Experts of a small language model.
Size: 12 layers, width 160, vocabulary 9192, 32.7M parameters.
Below are experts of layer 3 (counted from 0) of a mixture-of-experts language model. Rows are named router (the router's row for the expert), gate (a neuron's input weights, with its number), up (a neuron's input weights, with its number) and show model dimensions 0-79. Each number is 500 + 40 x the weight over its row's rms, rounded and kept within 0 to 999. Numbers have three digits each.
After each expert's rows: a language model's description of what the expert responds to. This comes from a sample of Wikipedia text that the model never trained on.

# expert 13
router:537540459399532486530545500506507512469522509494466472490560572479512466463497421469530556480512528498419474522481501481462534459540435423511507502461512479475492441541481520459491542485499552501442498462520562496488503524420539527495515458
gate0:474516539564556453499511508501501553560429504457492553466531557523471460462510413513452511488563433504506473530492494541480539495469444467531541511620517543527513440465489527505494510512479480563494514515467603535523465516432585426576510456
up0:514403478411500445484514485544481438491517418566424504480510384482499474523521534517523411520537520538414543523503491433493447502520516437452505477446474497491538417480522486453533499456496492508461446552465490513451552456513499553537523560
gate1:494496513479531545463509512533535557431573518528498540439468510515456479552483446489475531527519509461500516523525559523502491463526550557484503567569446446499450443527518478494440488417524487560543428529464539401554442502458523458501541442
up1:490540473567468476467504489523440469472435497465458558525594535438568541461498545518515507491521449494470473490499516523551479485503472484501452471469548477504558559482507472503522500537539624526510527438562466527522560534529534546497473479
First piece of capitalized proper names, often in sports results tables or lists, like Be, Le, Me, Bra-bham.

# expert 15
router:388496505569547554547469564466498492509516503592550528557542474503489465524467579474489446520522495567557535468519429558434495525511502521442484560509530538509498554481517481533547509493493452470514551513509501554431526503497482546515471496
gate0:494550557548428491541488417463534489514561523502484496480535519608514517485490518456531566573537506486500581494475492520474535561490481508526555427530507439536520517453540480516537518506470551439531553476530410502434459525503475533495518491
up0:562475519476475494434475561475535496507506455509496470511518465457480492497520502575482405516487480565501450454482428454503518473450481538499468524551509430552452533504482469545550509520522540438456515504520569477526484427451466534496527496
gate1:456435521523526486452550452523489412499457508501527472541493505529486421514454469491485512477517470460533506587502537504543480488465532436576476561451496452484581480563464526557504604521499450494543502513457558583546463498603532484590466489
up1:525460590503601532483570547439494553521448517484537482496557453499503590507500454491488482485490447501484558453493472508518471455419483521533524423492487463477477485503508522530532441490467538589463536458467472440480478521555545479518501466
Derivational suffixes closing a word, such as -ation, -ology, -ity, -age, -ary, as in espion-age, pulmon-ary, referend-um.

# expert 19
router:571580536468540484548478570475526563471485475461548552514529546577562534514448445470496493513564436454498469444499528464502454534480506571546468537520533513521479484461476557543493575507449529487446562516432532418492528507445516453514498483
gate0:512449509537511490481516547469464466522553560618494434476535490418441452509483529524530496451542485565512493489512495540508539446516487493521472574543494476543500492501565534558534491479469524517453458503451525515517525537440480523547501366
up0:535557483519494451492439514526561495493480453516485476558477504528496498497526435471434457555514505513490476523421414520494544457540496507521530447499536527500572478520453389534460534514483488441549542470347438538525508498477449498497545537
gate1:487491465478491513631508529508510442469517465459510526511467384525499513469494527499508515463435482545512509497486518549474488496502502510532510534520513475528511464487441469506516428573481557447486505506542542419529549533538450465473505500
up1:490589462544560520478470535552443479448528418492552555471522494476517516457491568509537542468441536525517455453512545487528477594475550580500494463483516445572525437472442605463554488538506500471545518484532506485512557467482479421491512441
Line-initial hyphens, table pipes, line breaks and infobox field labels, such as Kingdom:, Genus:, Preceded by:, name:.

# expert 18
router:461424565534474537532471557488499520489542440532447509539525504522489434479435521493550479520497438503544486461509499520545446477503617517499496526561504523432445493489560490553525515515455459539481487505489442493499535550476542509423490515
gate0:460545543436472465565451498484514433481529503506534513446450506490413511517485510482451475501530501444490428520468514477513490532536476479533468516505555540567524582477510548509519537488472520497474482446488418488518452547542553457463509517
up0:473521486480497492540504546459459485506495548542506478501472489454454576478475548512559548504519531433455436422510475441469448465519559463574582555487476436519514506543411426523557447493518477528476436445501492462491522495514501510534507489
gate1:512526483451558536522495542613478449512473535497445442439476478464553506567443460536511423557469527414544459475482492570540556470474509493506528561493511451520474568513578532501461536447504493548496461547487457541500438476445479484473453492
up1:499503586521503511503514515425520482551560488509642487497468471412479480497464507487492519528512440488482535527523545520567515525514492510571515465514466490494474456556508549463503550534492507480505463432497503484496436500431557492559538530
The and capitalized national or political adjectives before institutions, such as Indian National Congress, British government, Confederate Army, in politics and demographics text.

# expert 31
router:512465481467448534490451513468495457537485520514574507574525501505507516569454522451458492425538466473505511548474525507430451491495539536540537484483487450535564584431497459432451561482499453485446496481489446499445469517455488554505553466
gate0:532490546459500491554487515439487505526534545485530447480469541479509469473460626568546572575581570529536470545445516503570494518512550542465544428453434496437498508470573480460459467515495485561518537433516423503466481438550506521501511525
up0:427526455471482512529527507432532504520487490541500554582521424516462492523491486485542528468539451464400483539494506547454504477484483503484535487461539455467570469513459507456455497591523556532444584450493473463489516476516503537577451523
gate1:582519485563400535557506464521459492471424389495411497512443494532487488476493453599566430468509543490461433508488455487532467475527531505487514485527471523564505470483453454562488523506534457479553433505485496469555482492532459476505553476
up1:484445540519439581472530559486506514498532461513446525519560435506545470432559500541457522491447453529456488465497526520476518455453502514491530553526431529526549492462460486481487501495465458523487559424478458479523478517415551442548485563
Conjunctions, comparatives and adverbs linking phrases, mainly and, or, but, than, most, only, and -ly adverbs like sparsely, loosely.

# expert 33
router:498508455552492524504444465468503473476468463526435521529464451490482514497497480546560462472479501495519510505478506503494514555480464622485504514551469544486538474491476481461529490492501466452480563518538470532456522578507442536512470529
gate0:534496417481527469473536440530519533450502509502480462508468429522509527523524505456442476546478494514508528547518418448479500496512481436435463478454576472507529461442463577473521495501461400520506530494443524468429517517472506480428558507
up0:514514456472473525485448476542495529562529547462461493500532481531515490558525530474477454521492492612504457570483529514484490539478498458444536536533525512521541523443531540457507488438529547466538521441575470489552550480556456430512516554
gate1:552456547526509476536469525476487449519478549535554566529542523509557502475458512492429544545463602499506493526509420507447415474457488500541501481430499465499558482469490490527486512509462551509435532481551454526469507551493478476448474495
up1:550571475511515505416504553519458438472503462525534497543422474510539588413491564539489535459518460426471412519574516487533471543511532469493481519520481516419474433504444468537453496498524523467519443508466534478490453433522488501565510450
Common nouns after the, a or a possessive, such as government, school, department, company, system, title.

# expert 8
router:446510461492470580485540465509529596496503546500535489489554528516536538500460435501428515509486580506534463469516470489477547523560417502494480501555577448547416519531567498476503484464478477496514536515533491502451497446543483467436511492
gate0:484541546504434523570483502550478463470449460503465498575489420498507477492491487407476457473493412479440471468476483523541548478489557538409501524489516447576502415486489490551531447456481525501514526525510542485562462582461484491537534574
up0:490498462513537470463563525507559483483534466431510421464480585484492590482581519553516561525481508541526567519475530558518509587500510475517482476543514555539444556498513473455555529505509549519527436486493547530471544510452513467492524455
gate1:465506462482521476475508474524443544437508449597507460540522496515416542553502521472553492518598469487544527519474589527545442489484574477414484486447453545466479562554421455483498534468510487493481471440544485526543464498463491484411464472
up1:511487518535517482486576551519512492527442552434483470458596525467505551514467468524493500533525477531467434528583488515451539545512480572467435504505481476509479573566492535489505490499475520508545526526501508490549434542470603470563496430
Event words in sports and biography narratives, often after to, was or his, such as released, won, signed, run, return, back.

# expert 12
router:495515459489548514507446516557474539475468527489531478506488460525551550505515537496516425488468487511493382449516460434562566461534506497499514460501509522528399409506465525487476409450513463509481514525513544533431494480468523528504505438
gate0:471425493546484509559519560536475518566522498496482524426602441461464490470452519553434437530521543510500439533494500466558546497523556432543581442561486494422516488526539448522617456480557547489553530534437501525522526508507527526537530511
up0:541544489501444500556533442421513460487509517500540530517554502467488512515528509499470564482463446566508498556455507536473477476519463505516482520444506503530420540476545517431485523558479404485599437543564496470496605497526551573516520530
gate1:432535537510456478530543529536504524496493429500495570476554437456527532489515494510563505530542452566472471492516536423497475479405586472536503517523451512596450573442511477507526466505517547474486494520431525506405438502494466452489479448
up1:495490526547510555560446449480509479488478458594476435444422503503433491550449473476465544514535582450529530530459481504562523460530430543525451449510418471455592444488524527528510512455454442444540502466460535444524476544595516517456535530
Pipe characters dividing cells in tables of statistics, scores and lists, plus semicolon-ended numbers in inline score lists, such as 0; or –1;.

# expert 10
router:465456444413507507528497507537498589441528442476466563497517579550566503488461553584529511533549499546411494557448481454515448526486435477458560469528549522483519533559529474515467605527542557464492476529496457578430536453492536522483448508
gate0:457477558580549549505430449461473508557500553551514484481570535487463539464498467523492521450540472489461546506536604487550540447440478565489487529516546538446526491566540495498429528414491497464535467473475486519512484543489470481531506487
up0:469511503456568513424449502512465516463527486544538541514509439479516520480568496392527488507503460534524444517469507561538530512578452525498555505489512513522438553455408489521539466589552522562576460560501504465497561466511452498503545474
gate1:525531540549500511582503503489442604491545523467479523423492487516529496520470442455431499466449500506504502507507510542489545498531517513512526441535513515557478454485575551484476521485478509467499507491493490456459505490518470445444565476
up1:469559513480503472472539493508504531490536531493497494566446506433464448518644521500478553429506486560467542529513557568544466422480568584508515534481488487485550471526492448447497517420508495482591435486529566539504535521494515504471454485
Capitalized words in names of countries, cities, leagues and awards, often in sports or table text, such as United States, New York, World Series.

# expert 6
router:500490519523505510532457490434571551542464547430488421490452445517516483444497477513451474497510557512469527489544458521511420479461528523445421456552495499451498506485451567476524507428477490528515501492549432493499502559545461524590458500
gate0:561539523403492509509473524485481467533530441496492570508528555515519508515408483451472484517504443498502454485459477510502450464536458503548540542522575471553504485440489554443554417580512428587447555477521444514508516496523526490570503484
up0:618473421519536532526526529534524526480492569485517436448468441530421513551525533507481441470516492568445526559494515566558529511489548522551497475531472496500497489449530485527519516480513488416476421540534527468515460482531492555456552497
gate1:460481471533493392567494599560585549501509449447485474485536539459483565537476513507450519543515527506520413509516486442455446509488474488489535541456478531430488531530456528525494500528474600520606579547473474436508464492546492537509458481
up1:473430554457576433523484526469497465451432482503538545473478402516541460547520516480507468506490444454517504521573510552566486490527509543524557451502561559486497512579530580523474520531548504499470507512476496507503519595560494518540470542
Syllable pieces inside or ending uncommon words and names, often after a first consonant, such as Newf-ound-land, d-rib-bling, con-ject-ural.

# expert 2
router:451564471433517501497455503540481506469496504521511519502481458528475542483439507520471587475532480517422427539460520407563547577503519515533513518522452533429571510427495529477519448516464458439513432541491535543450511481460557506475527509
gate0:439524554474497502468462555471479550481429538497554532495540510500519537492486494524546518480553524497490623562501430506485487523508533566477522513574488509468446543537502581478513391508589577512489506499483497484497552474418485507500523494
up0:550494540524477555498558505564507481430554535469490510553491408512488463547540455451524480464499507452476413513486561439502471502448450530528549523499511460505498532429569515539489448463361504546532492456441561501554578480548528450532473533
gate1:517474471588529482503470483475486455489486571556495533476489512406525535536510544512498494564520451501538517526495459501415463565517443438482419510504533499518493565515588486490480449452448474561477525499462553469507532552506546543529519523
up1:555462502468511571526559496561509475433488494436495427515528444573508448520443493540573474437461501531467549471530430439521465535525605580502543511480499490549471567522471509449545554534492508488485512488474470583485485484520484528494484541
Digit pieces continuing or starting numbers glued to other characters, such as years, decimals, coordinates and age brackets: Under-17, .248, (1922.

# expert 5
router:468518517465488492510538486500469459496497480449472418510467507526474538475512438544508528499467469525493482512527500554441508566508529430481546501468408481455554541574401491474544541468456523464444541461493497497546481600531529436516529478
gate0:560405513414540478517500515473479482532506422440518513505526490555494511453448496481447491490468546426523503570480511478481532548480491462497490579481508534470462481466440568580448472552495505536499490556443502470548541551586443499513494586
up0:473547469567475499471441498411468505462516510482502559491551502521527520606548495509507491526492499543583494506546493402481506512480502490540554521506495502543519459488461508347519475445448447506476515472481519543472516504533446488424579477
gate1:489471422509451528539521517446479420480518434501469424527500504422550512515477523505537435446529546457515484523498558483504435491432489516411488449543488471527527426498534409539490495449517520507573477485569531482463490457495536477489450445
up1:461454518532517520492490485571526484535512516488445531543478503542400522533498526416490503565445533584438537499537417506516488521541550459483523546535488520459506490524435499341464563545523513527532503493526545470553558625460498497537542525
Middle word pieces ending in s or sh inside capitalized names, e.g. F-ors-yth, W-ash-ington, P-os-ada.

# expert 11
router:525481532455493577531497541538521537456533470504455519503604548529477522420510487472538523466482499501448472544484471482468489537562432518537484535528517525460559545531455459527473529551497563573516499565485595524492488500446576481506493521
gate0:532509492522489495553511426526564496529555517477479458458520504514583506446523562526520563555495510518458471508469493518550546450534447480526509424503434432517498443412528512510501540477423577456507582523472515511498531490552512520494529485
up0:492585454484552432509454458514532499502442548562489530467521498573499473520526491543446473457486490450526521505576541505458479580519511468479508468411447471547488517489517561473545462463466450568524512457551451540522514488493502504570434509
gate1:489470536497497455545569534482462504559500460493434503425465452460519493454527549440546455514470474508524462461581478477509514506515546538563460455517533431441391484396439456523543505499453530529460477577484489488461466508517481483471473527
up1:470494515520594503532478467429496460490459508478473510575525398484493516506518439470498475506484529497503523457482406457493526502519510512516581505463560532494469458437518550555491523542590472516495530479513460558508459507488542526436487561
Common first names and name endings in tables and lists, such as John, David, Jess-ica, Leon-ardo, Osvald-o, and places like Toronto.

# expert 20
router:461519571528499538545543563515556449468504535495544521543530540504537453470502562471453513498535487535514546463490466518489448550534514531428467471477581518515530489555500497516584550438470502515509482458546554516529581455497512506522544476
gate0:487513560519479559510529510484447464521498517469433522526495511529472472547535524484479516439495445398549525506509472474553494537466486574447529499458521549538497386503473579530495530488556451568505557489501585511516473513515462557452455499
up0:522556464428562555471510452548484542465568565496469511498443597572506473466499491433487561549457452531513474472534459499522439446470442498455448480534498537564496421495526457526528508562518516532546543499456471514550567558520446496557545552
gate1:566514497491521487522540491537471528532478547483507481467531470469465549400505526481539479587559478544457511510470533491487520491495449599537567536473525505420514424501563444555462440608466515466453547499485485481506487480494519486506562533
up1:499521440549518438468470597539461498462441548517538478504562444495489508494518547496511496503540506443528537460525552472397428526549485525463471558532546451542545462447501499571507488554512555484481505477521526496567498424594521471507471520
Word-final ing and ed pieces and participle words, such as defending, inserted, called, based, including, sometimes inside names like Caledonia.

# expert 24
router:524502447503538490468462514408455474426489496518514476533551493481463546540473484431475505486532475490543504545493545500525497451468492524532506466522443426598563464482396445468448559473494548526503539475439526490510501486449471560501539484
gate0:453485572462405415519473428475450460543528488495494547445480438497420510549492468482386516456523520511390504437576533444449584486480523555522464522519456485466499480456508473499490510497472471469572489486462433560435465479543451488467492524
up0:519472525466562525462473471545502526513473522516427460525469553518527511471553556505561435487522433522474484456479518542444507465450404530571465472495446524497490462504453568479569519511392522509426509590482500405496529452462455459528534460
gate1:449517403473503553496463504496588543527461488541469457508423504483533535542482481572489533510538433529494534496528565401532533436546485440487525515484491484550534558470495511513447510477471521489439580467518438467502477519472477507503520503
up1:485469485480491576563505441564525552494465443487435546501506552508475486427517477532533528487537512516436484570432544465545472517425459530534467485515493411479522525566468474461443523505520510535565534476536494408514479518520424492524551499
Pronouns and relative words starting a clause before a verb, such as he, it, she, they, there, who, which, that.

# expert 14
router:489552522508458485465516520544502520461538521542566499517493524534558544549545512509515445451511487529548396537484533462540508552533512494515516497534521524469488509476487474490418424576489520538493489548528556515556549512487542503519543481
gate0:490485534504521464478478545431429495474478458454501475482486420517472514495505504568415466456541409495600508562471543518530518521486548457475449561491409517565443536501506565561480512481500513520486547483510488476517416484448464519541466524
up0:552517564453498585559467524493556569531560553544487499468565506475548446500534451471518507518501520490471486449557473460557482463528490501555514530522463447506527534470484493475473450557481554518507474523545546552492584495484540454484495543
gate1:514468504511507522513570612537516517535466567342467461544498468507432497545484494549489505546555460512484475416471554451472458442539468535511431529542545481427530507435499532486499524438517509506538525537464467494479492463505559474495527432
up1:470579424520522467475565499479496552413529529355521505471490483541450523421508543489462556567493491536463540429490565492489484532540491525512525491486516562477480533453509522423476504478432522468514404501528531507506543470479539465455516477
Prepositions introducing place or date, especially in, on and at after born, located or verbs, plus list labels such as Born:.

# expert 32
router:494516456492504517490456518519540445467519552482550428522507463479517535523437565547419506454517438443507456457429502425530554559541466509487452519505441577532513495474456462446527501562449488503492538503536560501475501491401520523524504510
gate0:470561593489567486494536494533485469538600524476492510457450502497448538515428564434470521534453439483447497514443523436474544466512545446461518451451456526495475537455499486433548467514518510488542495456564555579530545469498511505520486555
up0:446474544454558456565495539531439453478505454430533488491474510474548518477514498535520522521497482515456542488511536422444474504526549418489446519547536524473463559473497516475509438474565551431487545482529521539527463540463536505536504594
gate1:495503544519492502477492464520472528500487416506502485452508564529518479519554452555502461499470472480514523466550516427533543508458505543480482471438509470532540443513517460441525568549518469509448452495480552463478540535605528468438522584
up1:545467520439438452444503475480484476603489473485530530521540524440566473528514472509500551472531534552519511483561429445517501497516474543467450553489435503441478482462551481481521515500501555539511524455573496482515620507537536451498560524
Forms of be and have and modals right after a subject, such as is, was, were, had, have been, would.

# expert 21
router:420483491506548499520590424544487577508499581460445537470520552484492442445422551468519499527507551515525474517514467511488465486558459500517494502461548552495559529465449520563487459476500551552554451524500540504515535460497475481491510492
gate0:441420474541465567462444492483555479501473512486512589485527488480556486420551560527558491504491410477524526501530473453576439518526424502523458502503503513517566454493465489465485474521505434474485528562495484540506530482533530435459524489
up0:430485474467513513494519442563478472440459478516451518495539535503475534461524580562421520505408463493540518580466486511515522528464491495528509482502498495554601457427490506464501523510496479537498496472471543468528540454491482514495578503
gate1:488470594529501508518530491489524524566514547544462516574494482503522491430483504528511508446545508555565500511504451604436491516481467492484537496530513527468543486468574482500481441490519534449443462547465527637521497462497474519540455497
up1:470503449545510569501566534439481553547497467468506517443435475458450529443544535517510469499404428422479407525446508431459506511480498546502466475473482518554449485523476491492485487510518482538449495477577502509535469563416470447485531512
Word pieces inside Spanish, Italian and other foreign surnames and places, like Nú-ñ-ez, Ci-amp-i, Part-iz-an.

# expert 17
router:587510499496470466510488549525568593550541537484545438478521464492549456521474447560478498472452445492421437486543470509460550512472454520497470472440442569470490466570527467465516500494484531507451482561520552520480512561422536516461487480
gate0:582434466520482474514519485488572545498563490491459508481496529463456473478491482469461387588513384456552560516467486502510489497557473445431502444513468528409454558410499578502479551540418551489472507493474580539484505484405516572521509476
up0:540571531473495455512452451561400483543471496423485435599510484515545505517544524481473564441432556473459417527484489487542553473516508503548469539507481481545510516547552403472514529534569510477485480486565469565565576520538447435517502452
gate1:600472528524447505420518440454536474508466436498469494537507533439486514615495526486484474458528544467504470452403487546463563463539466518453476452510540497529566555545507531548550513466459473497471516545445500484604461493449493498482560517
up1:414505515565460493526554619489491502529495494479545490577527429497591549485469438530538487547515504471489432514530530569531523492506497530570573489517434499526482392517481513540493499495471518507530387524441478511463493444493516467459447451
Sentence-final periods on word pieces and the = or == markers closing section headings, e.g. herbuloti =, ==Exit list==.

# expert 25
router:524536418430506429503483535444509470533475506421550545504536458545477473559483501536510442548483530488533482503524470525497480482467563507531539540478533481453540508420569493561480491477506509541473465438457503492501438477503543405542596568
gate0:454463546527515486558529483618567520491463466530545463463498495556543489521438529533544544482519502486504513551496516524545530472537506388493558538512498510505486487535486538501564495443520359496491429459432524540540478543487516455476543464
up0:417439550496478515500543494466494554498568556408540523533515569497488537470424458500495490434458492423498500541496530527539507549469481564553484467488513489516486570512554464494516492541458498507487543516530568485404439539453544462448520463
gate1:547590513451480450468536470509472469410438542473545511439471514513570505506455558491507451548462538473529495516499493488518497426449457487496525451521538501549495587494412550449457472457508495559520502509495473533583529462464535507491481466
up1:542538509498433496555553489502550547494475502472497502499533453458565509541512476383535474488515500524478485504523510440456505429530531514457517460523419557463516511488489520511468456513454512518426482453524550508504520497412492526460521425
Word-initial particles and prefixes like de, re, con, un, San, El in Romance names and English words.

# expert 28
router:486531501442505583481482498489522485457450470463484504551541559541510503515515500567414508560539481550517425466496536439507554452492460541466482468544564483465508467497542468486472593514477507446515454453503442515529491420547455407489501485
gate0:529401520443502482470476452451546572543563488514510449486491501533468484434474522535503493477504507506503459513532509484432515489472421492529480488544474530550508496397459494472596526457572486539504499505476531457490489479504449516554529547
up0:474463491510505629479555495519507519431531518463475453440473462482499588505527505485471464562497479507474496486460613482531505526495411537520482499418579515506437544531538538528533421478440484471520434518481492535466456486483486526508460515
gate1:542452496454481552524526403550550494515558441432529547468444498553517487480543529525515495571518462486481499504512486489526470455484425472491515483417506493556520479429486446511541436530480542479527540454534543463474547474606518458427446473
up1:508475493621574521460512471483526457499516493509522441532537454481537496466539482449497422558510485461488555459527493480483509530459532530507534440495521466523533497524527524478487557577467385412475516531505566489493524487533485456586513526
Possessives and adjectives before nouns about careers and releases, such as his final appearance, debut album, Best song, professional footballer.

# expert 23
router:459504458506522509485512470479514418499544478562541496536505465431520525510503447536530518445497526573564504483521460486512587551545425497507486520526433453493559510559492527499551519484470436413452562544450486544481528570495533577547517454
gate0:523567371484516490469466553515449490487465508491469522476479482521486534475500497446437567524586474507472527569519426523492495557573467477506518523574532432526428489513481554504505556531490512587539507469421541542511513547585520508487567529
up0:450541574541505393456555573460530560528527596492548496474567485549589510548520548575499453520533553557510470459489421486550472560492499543472490433454483452511501488478521557449480491481529449539513527507503567504482403513483561548541539506
gate1:498527572539521515485493470552577404464469455454532593484501463475547539463499558473441538490483487534507506492515550494516484522479524542513568561442513562471502517499525414537521520496507420511443479476525509468547432531544478475517429582
up1:431530506410487504476509455464447471556495542436514483535510580544463487425424482522563498553510602466489549543508477489513501449538449482514434509431514465473542516528560521496554524568517471448511474542464524566477544471546480508508557511
Plural suffixes and nouns of quantity or place, such as -s, -ings, -ies, and years, area, population, species, km.

# expert 26
router:556612446437564445569443436519498519485484500493537531495474524527474510489469481473417437486538450491484522469468463452512421487567488492470469405459516479501463507491503474476503488511492490449506498475573514436530539406506532524543483493
gate0:460499555507546508459520401492464411457598529491472570546540481528506528570509485491500489507488489550488517479473474500419419461508522478511467509469483510484495572565501536588426506440511506486552534570420517531461512451470546530493522454
up0:588512476488456558435472522482559559437447470534515498507500530532522483467480483440581505528494608535491465494498499549517545497440459521535461522519520490470475480577531492468532449552541502520546550461418563531537525447499494534482501506
gate1:607484474527439458500479538460447518562534524514465483416494508510520461509487454507503510470460525512449517505534498556543491531564532450492543471518504468469675466502462446518482466512542500459506457565561518473473520412507461499448496507
up1:548492562563563527461545448481537553519509566495511566535505487493509556506502513486448580532507571575512558516487411504536453436561512495495535529538514573487522420558486529519431534504464503497542575506519536528500486520494593500502434451
Pipes, colons and semicolons separating table cells and list fields, such as Label:, Verdict:, or dates split by semicolons.

# expert 35
router:488447539496546475447475497465550458584463444547510491547431456502518489523515542479516481478496435476497473532489456480511505581572552487508484498504474562478578493483555436488514507492454443435490456532510548508457542505408529505566529480
gate0:463503490404573458489558519418558450522443543437503486433462522514485471542468513497546452441537535458526535491568535445455523520439493516442452530458436492494483497526503507481477554464440525488487463588455513455505478479551484548501474429
up0:453523521522492496462484472552466519460487518492514518424446509518422459501501529521551529568552477500487493529449535584539516486476487533547487507433549586486498461552500506552500482602526517460566635500506546523535535512473506612509531515
gate1:499479547495509552512591552493504518500407475492549536480461451486429552522437481441474426489540457495544541483480549512485389489519490469538581496556501533451553539493480544509489565567600529489438512492500461466494504430488457466486482499
up1:491431459458499526460433459563530554450589541534470513545547563574518510513522496579580470501527544497443497520501464484499574500460519525538469557469437471524460511483457492482462458479481503486542523517425557536521481585492515566502547542
Digits, decimals and currency signs in coordinates, scores, statistics and money, such as 86.5-3-25, $43,449, 2:28, £.

# expert 30
router:447537505486519514566466511579557506441410526488559478563526508566551518569490515472531477492507408559504444538535534467542532487568497562479473465481543531534461526466546435573495403526446450535535466552553549482457547473497522511473516526
gate0:499470514520498470397461454471495511427478498523545518412434541472538494595527465486498502488496491577527534523493499532471494420495545469536541484528488565562410564516474519546478458543505528552472551487530463556474468491466445571515497407
up0:561544455486489495461486513517553530433534521436491464534516491458445467466499493484504468583616518422496498492514470470532472520533409526461470515570502489498543456556529522502508507514482466466529491454470569482607562509509580475441534419
gate1:505465521545490567515528406431607505488517467494432514499576496514393449464443492495559496558456533512491524533523503492468534470494439511544505574451487548487584506454528416536444480514514471496531501534576498471542487518465504484492556514
up1:481554528545533538451491513415526489491561492581505541570546514429497421525520541530579485522536477472503557492560571474528484502560530480516473549486462508448498489503458464442491447532456503542508483497579520477465522499541561519484485557
Prepositions completing a preceding verb or noun and introducing its object, such as negotiate for, pursuit of, contribute to, against the Bills.

# expert 7
router:539528504523537565532537436517500466526445444459492434540446613468479463460471532484535569533529524471495508477484581503486442455450559529501520468463529486508533453554454515526481442427581490507491553482489469516560481445519446467486419470
gate0:470467502480558451455476507498508451459543452490528491533571485503498513498488503554540534460492454510491501494536519434460557594483539490482549447467490539417473554496572539529489507528482503511486480498473427471545480527562537450452481515
up0:530544477470532459548478498535425544547441490440464511439472445493453548458393522516429498546499618478471439486498542593511480566572545516512509480520509534499491528499501571466515440494428511476480605511469524544454507599563467536455439473
gate1:486527505452590476523567517531553474505542518481591529511461537452485505502523523554519549473563461562452548505459455526480507494529501431614442587495467502525473507410509449495493473546527460518417459494451508452467458462464414499556505493
up1:466483492493479525487486459479571540485526420444500576476539532535446534412546536506495419520498428442522488500512503502551466507491473524476387502548464500503495530484488522530514563448488473446567478505477510468559523443476508421540486470
Short vowel-led interior pieces ending in t, p, d, m or v, often inside longer words, such as anti-Sem-it-ism, tul-ip, ar-ist-ocracy.

# expert 3
router:516498493421495486499492434536489566474545461438466457462490515470505594515498472493503478580496515495579484476451497466499419480549519466524493448458483531530531488526515511465420454510559448527527453473473467515569445511475476514533411512
gate0:511476495504492543464464484475566428563517528471457481464521554490492496513571549537538417520472448506500523429460593518508528474485470507631453533484525463579490515492522497456511446470557442532534440494523481453460501499515541532493540579
up0:487503455553480508537614465482506476493501562473481543553521566494497480498463476430565427476487516541393550573509461467515514477513492417497524460412548430476520437518527449509520471488525448534474423447461525551515526440460478537518511488
gate1:453497550509549530510539553507490464530527449539512493499541559542481520586568493504548490483527442474517468425442473458447508546491478534486474431502527522543552461542414536499494427423544505509562472530477505464543453481548486543440569552
up1:533419499544454493491513503576493475514509485461507512558511489469481511456493507480472482507499505562475508525422497521475423584518459497495487498551476552534538607533498473502497512462538545497487443482538499524488469524523521583448490526
Short mid-word fragments after an initial consonant, often in names and rarer words, such as c-ri-ppled, T-uc-son, Al-on-so, ren-ov-ated.

# expert 16
router:528464531500497477462481479519533594482544450555490528486536539560574581484484435490469453435494529477438442456467460504531545490506488554472452459516503529487516529523484529431472495503500546502407553539536450488539530445421505539503518442
gate0:421537523474495471513471501509421441437495518453514523559476471569563535488399553546448598521484524493443489521501486394578514466490491465454516486421531475524533450460565486496478507503438515525455454533503533487569455496456557453472562481
up0:548555489495503443475471506529496511479479510560538486525508569463477492521545484516493473460563515454457457486460435567421448495464456455543504530469544453479514576577490444443463519505479525532456534503489483557546477445512442507594443510
gate1:435511500523529471450478456488512457532466484510530490526538441493511510558532552496481538492535492511473494454488439561578511441499501480410496543473503506490518497519500495583518510455498475478465525531434483523514487522508487530446511478
up1:517479462568478511540551495455438473470555500521509542463488439530419473463480501525499457447499500459569487550497540439476451577586491499559561414515474492523448430504490495425489516490496444533509492459501531491472510520471474510550521492
Month names after a day number or on, age and height markers in biography infoboxes such as (age and ft, and No. headers in roster tables.

# expert 0
router:436473556504525538552510421555548457488562490457434457472495539551465546384495561536486431533551450448449521519488476475527478621474431564430555438510420499477425461561468488511511474486479541522510505467532512512496508466551548524528491483
gate0:492511505495496517506586540517487533502547505501512485422518451509544493455438510420499481509557524491608489489500507501606547544543547452519476506533508481582492592454472511580486537428463533549466521512446532499414519478453529476515520473
up0:463526484443507491450460481499549517541471524463522522568466476501518514576577531537528430470456522507445462496523505542503531463573507516508448523536477515462543451457516529431557478560462490493490546522512442545493524482509530484506539469
gate1:522576478544517400472473529483514488424534489497572513512512538509552528560553536499515434481525486508472480496508487536453460512495502538511465493508588451479482597524486535484497454513451492473588424507529467516561542523495494536541447556
up1:509472497472599534509463494508508542544455489440512429465471439447471481433531512465530541434583537454475515541455476447564519564463497487490494462480523562518503509528494535472558452426580473539476516438512529483482486589434480447496519478
Single capital letters and short uppercase pieces inside acronyms and codes, such as FIVB, RPM, CNT, plus football position abbreviations MF, DF, FW.

# expert 27
router:490529506530454558541477497462573429518504454537455491566517527525481420552521525444507505442531464527512562538531502556564499410450567549503494491461496509451539476388562530529469523489473448452486474465580449524546485518466394553530470501
gate0:471475546460604481522579451562483400461536504516574469436524524488463513562536481415500503417453557442484445516490489499488570477536496493478535523592512452471421456504504503531514518448568485463514547452470507521498443509516506503515517493
up0:498495494558464497482453509497492459504531494523499475516474448571460549502527512398530464491479545460475486475516546513415497514514555580583519574570508571452442513442537497525534538453473457551469493540504420429553540462511532517596523444
gate1:475501470510494495479421442464502486502494531584452510528501475570500498440446483425496457495465519489476531506500495541508493517513528478519518508547539426486554484497462519465470467482546470577520487553461484516502400596563443449507587505
up1:490475573609543527528488550497499503495542505534552468489515447579507487593530497432542506508560487524517506584512429462527548515532538451491485464546592512489476550465523511505579495507519447434452497485445500470460487569515513463453513511
Number words and size or quantity adjectives before a noun, such as two, three, one, several, single, main, long, high.